Experts of a small language model: a variant of SOAP for the experts.
Below are experts of layer 3 (counted from 0) of a mixture-of-experts language model. Rows are named router (the router's row for the expert), up (a neuron's input weights, with its number) and show model dimensions 0-191. Each number is 500 + 40 x the weight over its row's rms, rounded and kept within 0 to 999. Numbers have three digits each.
Before each expert's rows: a language model's description of what the expert responds to. This comes from a sample of Wikipedia text that the model never trained on.

# expert 40
It responds to: Adverb -ly and endings. Adverb endings like newly, briefly, administratively, comparative -er, and slashes or pipes separating fields in career stats and tables.
router:579512512537536544506439515486468500442556527488497519526513474459526518488462465444536621511495568533446517512542529541467512478522517549530513461505445594481526565451497520473530484502393469532434475485508475497486567488546519585528541560536482484547485436475501536467510427532523517429517529561454471517433539462530544464517482476482527450547434467419523533479497478575540493523494488496509570511578463502472521583488498491494484552490595446528537518482438433560440562554469495521498491463460499487481482570474539514545542473467496512543541479513506520516420504555506517584
up0:582599550478475493477463450432502573532551498519446453520504562564548504483469445522540522483491440468547465491497482512546518512499505513499504523475453524547482478528480504534601537482460529453532494475594521486474535439510467604529453476473465502477562502445551461441436459521505489503478508535516443526503473586458507554514576476459487538536499503448408478489509523527506421509529482512488473494560527484474466506411523529470531553492430509485484503466426544513475497562511469424530504517425470495518450524517546538488463618518525479553456458516440454499547561524491457544
up1:530518497508485488509485570481505484484508585441492449497516425539507500506516460437505558523542540501454546527620523522519482446560506501508485544550462550569518445524477504522497544474411502600476496503498497469471490499561487489469449506489475531490482474527482403501477499505460541369463567570475484544485510498543454543522562528487461456555512498515532519463473524518493470513489475517399563452523526509515457477504434498462487470479519472493524488439529502477595518554529499493486520507461583507507473386412477511540526508450471568487553491487488562520526418585522536551
up2:490562519435500535454526536502538511508574560518493542494493530495489524517381576462578542437503547533545500453533545494468538528463557463448507583496459466464518554549421500516475490527539469536539536456525536517412450487478500477473493544502528519503580505486445468455450511498530536541520539533499423465523511468479498544504473529487469362493449479477500466487440491529472478515414469540528514500529493489504526540507489547539442500456494465498569447490545431423510541558472487535404511379488494518461451514483465473442484487537529528468555478482550440506470506459532465500
up3:476501497487504509520550491487496380454529559446549483525495499494505498504539478469462570587443476436447494465592510514518492525489533448519484549521419529520499564405501433463463464516379501511531552445443472518512495510516529488511516503557470514514557494499459529487478432503443486449485473561433490474505550497512535510460543514515511538478468515506419481471486510506453455563456464480428465533420513436554521497570466448433482514510581499482570511535498505516514574504420494528520433463460546558485475453460433458453484478497554474489514518513492548507527399525485455496
up4:565513506496505475436536521409486496443561512558505616422461489495467578466525459481551515542495485588547485494534534539456547499521486570491425509516519499448523480446508543486538551495507559541543600512447531491496488537505506478486562510485458538476515536485518505432503538540486539485517512497453543538484483506510543483437480492478480491524473501491536526481493502583520524571483537514500409461442430498505516497440476482492485472547524460512520554457564553510556489505467474521450443424452502504487537533506453404444538475557534580504544475446545586470479412542569500537
up5:532497497576528515460485483565498419439479461494439513471490515521586423552539491420538503557549461467538463478534531501493490440559488490520520477522473521471499488544505458512562466503453459494533590508452558489423520475515509513511470541536514517451531562527535448440502362549458555505525490510478426498530480527449450503472496496431592446510515504507477569464475459502486548528537489453450454508483530516572474530468450544464454517428556489452473535464519522455442532484488501500487526461492481542533474442501520482486448577452552458541519506469518468467585520441507594535
up6:402545463498423566474536515494440489443504443541523434472533573541547488522456516481456482515454504428574559570489435555546496499532478507477570547448465570515553488496492469518510570477447489448516488535526482467464514506517516584514539528511587441451479498472461445457533495593444524443537534536498504540471524520440530520476522512582511443491519412515503507480531512515499471500470489514494530509473525489572447498519447487524498484577497595435475476467478497497502431604502539491502517484415552505494458425485451445522497552496487486567472482511480544494566511506517513479
up7:521492465530454488489503575505477453459480565505490538534492531486495511550514509492423476494522546503521544475504566466539471478526502507570476479486486539485539532506484537454557517520456562438512510540476454484507502616478499474488525465520500443458474481508469534517508458502509477474469514556497492509509498534518508496543512458451494463537462433512487510570427540585520490490440472505586518504531545484512415456484448515398481464507527433511544513498429452541481587565440476496510510450421443479552478454455613534503567540466514591484575524555438605554466474518512539560
up8:448549523582487529467519452466495561492498496602511503460521460475520593533530485538495541476525527498471452466509522531402489529523462541496478493516542530556473472442459385537512539458382480458509513536493438497497482468524506493506585532501503521515485512540511459456496472476483454518435506503433460512489487515526498469496494470510488412508492492523477551464418451479497477479561464552522493500542425508514504481504476448552446496562595574497470565451446516514488563515512508448459518385451478520524513551472450440546459479558462533462520529436513545501485570558489512430
up9:543557494555488485553514451458496454442492452513545524512442527497497507520457553435463416488517455584459553426553537537532548435514530570528521531480483509463558487455470469563504503518473527516527538547564527458425426420546471536498502481443512515465483419534453469482514455545508536513506525490365448550521468462510505495502502499546489482449493520514479502458419466475471460558464433505551529452469502521561556497511466465420564522501526546567536491517533512515411520484549492514493517453432482536472505534464417511519525505422500572459477489477507501473463512488484541565
up10:462572462514485544479516486482506486529498515502462512488495471579482578554554535498539573578464539416501529480545487483518552493514516545477535524517543542477507540509486469504479457478494582547535499477569458473487462504484558465478407555464450497438462554470524529474457521514465416478474480518442488606569521529488457526497475443479477494510488439530408518512557515494510514518569543458430513480454431508533543451489429518527532500520441499537555516447404513471489477562509551510495460448479509522483490429539436470467496538575544540544500488476513598512493388505498522509
up11:497533498442496546474561467538488568480561429505496443459565482471483493543435540492536500457501506444481480455585466545469503546527582507489526541500464552456504489499381508530517489509475482520445561524481532472430530498522552465568520568498470503511466527533456523499498512504541426510433505512499523525579533451471444532494557483470495443488424481440484508560532442455507533538514514551534543537451504505522506575538488468477498565496506517468469492477460496489511536530536496431477395413440535542531419559480482458544401506423501532467560506483471516496410456490494510475
up12:531498529490520497507503538444512533481598451487543464390493499507467530522428475507512555479542519461445482487517545499480498482472509530551460463456440558490546503472493552482470528577442447439488498562479475502537535484516444478502517542459566499444464532511539492478487492507474495459511476514460515426459537466520471460473468518530533489438512351541477467493502475500508538508445501534440495391479538503518563539526509594514529515507511538489536515487475485595471493502540527508447547394409501528431498393515505484561499513458532540488472543448495501498483539541475546395
up13:516565517503504504466527432499548557477507468586487494455484496502467491531455458494525570497513465438504470530532478478512507504470527470520483482468418533507539482482504436556452491515392505501510532546496528532476490484563487595517593489489538493533500461488449460535486436483472456471514485564552576563554494512527416487508519462448505550505492474476388524496522554493447479503471504499490539438440544443606580509486489496499527483497489584524429444484424512537399461507470491432514518457451483457481487497504538531519509472545488452471461458446499460494557523418484539410
up14:477501529527490467479544539466471570537501574529472525516540498500503454506443519496485524496511563524505502533433461542485494555547479544408506510477486487437524519524465479508472550493513497460446491550527585534430496537498532521534467565512442478509438466447439497487502468488463513492422504608523450514478413437440427487506553521511570467530430420527513491482576511474567490526525490498484524526526477514540550480458471533504511535563552494544564477460533473454450508534534408594550578540464572482506501534430528533477564471457489532485510505566466529512504393476482481537
up15:475579485541497604555538524491500453509526373515438488496488493505569464489477534556521484515537479475501494510502491507510530485488519448523581478508431559448572500451509524477446417523484539466439426539463452497543502510587473505539514479522455469477550495480524532498545471496496428479513591484440503433526475473460563557521495523582520496463433488474410517463434515574472508543451445492566511434471505517558511564426468457427494538473511510494452503455525484476522545520570462513480502480504466455507491488494460574504506520461563488478480480535507530546417494473567500530
up16:495534505526477511481531510522526457457434502511507453513448505473446557475471474453469509521419546470517545531514527550437486502538481467442509500525510546470553502428515492565444421489481454449521505487444475475476540599448490480488591455465555507470539435431512479493503492533483580474510521548487432534464476551462583538457527486486466517560423507515520430521427523473533552550441420535553475498473488477522537446501494500442473568497528516510572472461525399406478527491466521549466578500425570550483481436501490480472438474530489540483478500476491512483444452486551518520
up17:487533486467453526473463440491484492487593476437470508457527555500547484461541472521419540587409496426462479496554509502485537454544465474488533502493571539521544456490491423443479451531431500544494483465501538523497542534589436545495506556435498491523494425479551440502494480509495515455517483574560528520514465551563489464451534474511556516501427583499504500452512452560460496504491540560510555503478430517522520575468527570494505474472521518506500480556475483526420471576469446466561427498459478442506449508520520568478504511475523457594550449475454468490495484449469479523
up18:552496495502485554471500486406473470523492479427469477489478495532510537525456486551501501416500475455466480558536455531490482574518509487524569501503415517508515509450541420443422492554491530477514537560449572543459488526500469500570478516538498487505485426469468554476522518514502582459520521508613485477517512446481468397443565535476437444550488533463487489520561499447431504463474536504526398515497429501516500467466490486545542495528471540496533499554478459552419438582490504580511557498490466477462490516467494493471498506496499523511427490389463568545460501493528528511
up19:533573486532469516511479534492497450515528578482468521460467551546490524548451566481468510538504536484505438455597519550539437494597466534553496495470416524516578506526552490494446454536485589511551493524448532556499526541494588497473455539515509545527624458575465477483548467480485532424476493554440551503529477439492544536567462464545523518464519508505488520492487467496508518534474455455511535496426451515507469481485475457401570539491555523460491493546520391524429466522480462492535568454480499479500473490488533545500503514432478490513438464460474558511522475527493528482
up20:566514485439436540476474528462477483550491573475499533524487505510461506490398475493521592450446497501599485459470480601540538398463482512548417462500508468441547475454530542427484524512552486555515511457504540543499493530553519540506456533574531535505581496522499493507484524518490414425511507504500490484477494439491543522491523524533493477465532507476526555505507495494510461459410463586491541455498520503490526535509466517513476478573496503420459555523570462550555500504474417517533520467469483422567489467530474488489457509515413441489484471427471512541548517465529502417
up21:504498491526447480470532456474446478469553537557479444440535557506493480567470485461443408461507481466476484508508454528558459526540516465495568556454427550506507501519485448500470523514493491476492442494457552410447432525580490533505520525526521423489540450481458438472436463548511451481483499525499530469488497549457608516512526493567517480407461513521514466460500494476435441467484454531495500417476538501561430423466473514470500541542455495512478463480554565428557467540505487470543476459445540460555459478444468467464461499481451503517514465470496566564554423503527545466
up22:492470503522470539478490491484481522450555562471508440540512519506485489504474521559520526538542441501494521484517503516467573489575594498449468473470521498456550449400530483475503523522455563522509548455487517517432541473524564500439472520468447481528544449506467473439528448536419460497521503598470478471476524506504556545527492566471522468495465496522480522489495542564477488484419438492390511430496549511533468485416462440430468463548539530509604476500504518540478477508487421464506534445428492452487500474479541474511450536503465532475611499525438541547497501511451573558
up23:527544499489478517528445499463518549564518484467526553475391517543458536580489539455541494511488530556501456477490535580509441483513427563453441493513479552494508441510484492503504488531524431539478519452524607522372479506463537497513519526459477564501570435467503438472462400543500498511440475477542496540576467514499484551514506517501582454514431468485456506468499450463516410523455508498550536535469457499470447515524490501428492507498523496540533457502545502402489460537431490471560431521505500431510465501488473442451485439481517464489536491505451454535536480463517494435
up24:569550485522488578483476525467461497504501507493524568547453516482494562468437490402491576481430543553541466482508517658509491514558461496460472530536495552492534507457554458464443503489459412554536507507509501469501497542511573430492572527533490461449476453547451482480474562493446477405473526526442385463493503456537496562480534509446468449494443433525482545490557507576552444494474507527505522501509453495514511478426491462511491458526477531503513499485495542434539537512473496573464530498506496516456521397528518494532534489490480510504497505460454538562465550487466526480
up25:449486472529516510497530479526430466447533502561508542544489504478470481512468481456430514496430528502541467470581521475523483468546553442532501528491499498523476473472518526466458595504516526550452463504487518445492531478566522574500593469469516493486497431468538525471451576569486529502450556510506530545495501456472550535533521461502511446448372541495521513532515489563551545491528486538475540504526552504490533441480460476574447502563495455543545475417482540555550540537483461551529515539512494538455438594493481492514535467613477579434495452472490528473491508517576566455
up26:481482505435568516500475500429475512523528507429562453427518533505412538524490541560562544552483487426571495493547483487490470470514528541489437451469487540473476570558487442527436539478441473489542465467480563545453457518568541527480552555465501467550537470512497458487440463511470453526449542467534559463513462460508484445534434449521543453534478479454498403549516496560506493529482531499550470497520448438504523533602477599542530548501567505524501479509516517576467449507505508456493467420466479434523413523518504495528511450469497513510535587499541471481512495534485482463
up27:484502454563504474485493562557518439557471452517475503542481507511527436485530539470456486492494541466575514534476433531523549515505530408539525419485487459530572518484464514504510630526453487506480507537532474494405488545485489581507481507472462434462488559494449510512448480542431511453450477524548475539419498491497462504441547458524454485507496475462438443534523502550472477473471489592532535484490565508530453421405432505535565529469457455454558481531445457505503537553507438514537533488510503448510519536544576505550535549507502503459571482526509514500495462533570559516
up28:426539507522527522521477583532519487509519491435534488516527554456502499521448508496525491543519493417422513503424512508459455522532502587510434499512518472509520476534476509504483593486409561539489431458431528484480518489559508545489526450545539461551454538519472499431500492552520459537487576522470523548514482464548553497469482491524551457518455472492528497492531567500536466480449448486550481546420494465512461544473484520489504470541524497514618501566529441478514594492426447494452511450414584506555473520528462444492577545483546479456486565562536510490471497511513418485
up29:495463465477505522507511449515510481488515518444358561533456529471521505481538488563445530531515467574419465456590506483465515460460505525493476512469469486491522521475478536426505501476501646510519490523504558469478434574491485525450515542594528516451441552440494481478480551484505512469509488537393523450454496548476499485498499481542404495493491525473561443427522479496503521523531458438568478541527418504550472512506463517541458554539518460522552479441497470515523513494541467584413517460482488555509473508551545494533522537493463519531445496425496507478511439524528547525
up30:559529531551496493497478522456480469485566515444424473510480467519532525496495478510478532634420496356505494427497480540468479432491474548567576461550491482494502528475530429513590508482479441437511527466481517562512547539508474556498505492441488503481522431504544484464500481572487477481508521545459475530571451571491514469508519518487512470517503483519504520510489547555554447484487458475562472523524505538495496539470454494506467483493547510495542491468517442460505527468489433472412454552484399490461455523571601509523441536431503473526469472512475452481609508519499514464
up31:523505443538476578438493550423524502492503500463450500529457525544529494567497507486449472541536492514454536569485564498506523496548497615483522503483525600460553519591473446485498514529409443480538480465517549500527499557566495488568584501483485416550500532536427449469521422516562538514436534437528541519514499503544518456481505503475474469539512528435540467485517408500442499451493517529538488511468467492472433519492478504572425490483501472539522580562473460502473495514459485509464541506462510502474497473464452552437517614583546473518544498550493475466474518480480499508
up32:499501516509504500508473483563446434501541550504513446523448532431479534514548466531566556449434505469515491502598569483503429494508520518561570557482531511564565479501500510496499450465516603563515510462505546499486532460530531581458433532505515467468473505532417527481521526506539479497521517459455529557456525480492479413558476497529455522471461406440483517452535549452509545518520517524449528523485490433527573517485477581513438469533548482504423547543526505536476448615488494508535480497465499582485528447508496586486424538515506525472497478530512481449500496485432534445
up33:487536509476456504510571519476452544497496500484430458498500551526489466515500521458438471473479445456533449569485446545571477490472495497528491538425495547429538495522488391508479518568491490504459483500503596452409452542528432533522551487515559463456528490553488472479449517550468435509451550511495505503452460558451493523509502455542524485470468515524485506491481496536445479457485506539487503507483453459486525443488413571519464500554483481457490510505501459477535569563484462447540462435392503490463418473564501456482455585440456504547484454486472502514549446491587555416
up34:574478495523481455515487436497470563515515506540522443555476453503422571554472467427473573537461473493468524527538505555506479485552621463570530542503448616510501546462466479451442527498419481548507546499495543517476531487510511457475604525565474467503496460455441478494471493498494435459482498543514461496482525475487469516470558509439439454495542528518563430527543468502435428503476497500517547480432471461450523521523507479524490528519435503506529523501467454490453469513526561504524465494470534485492495471481536437472458527494382535514519488478463578516543495562447590468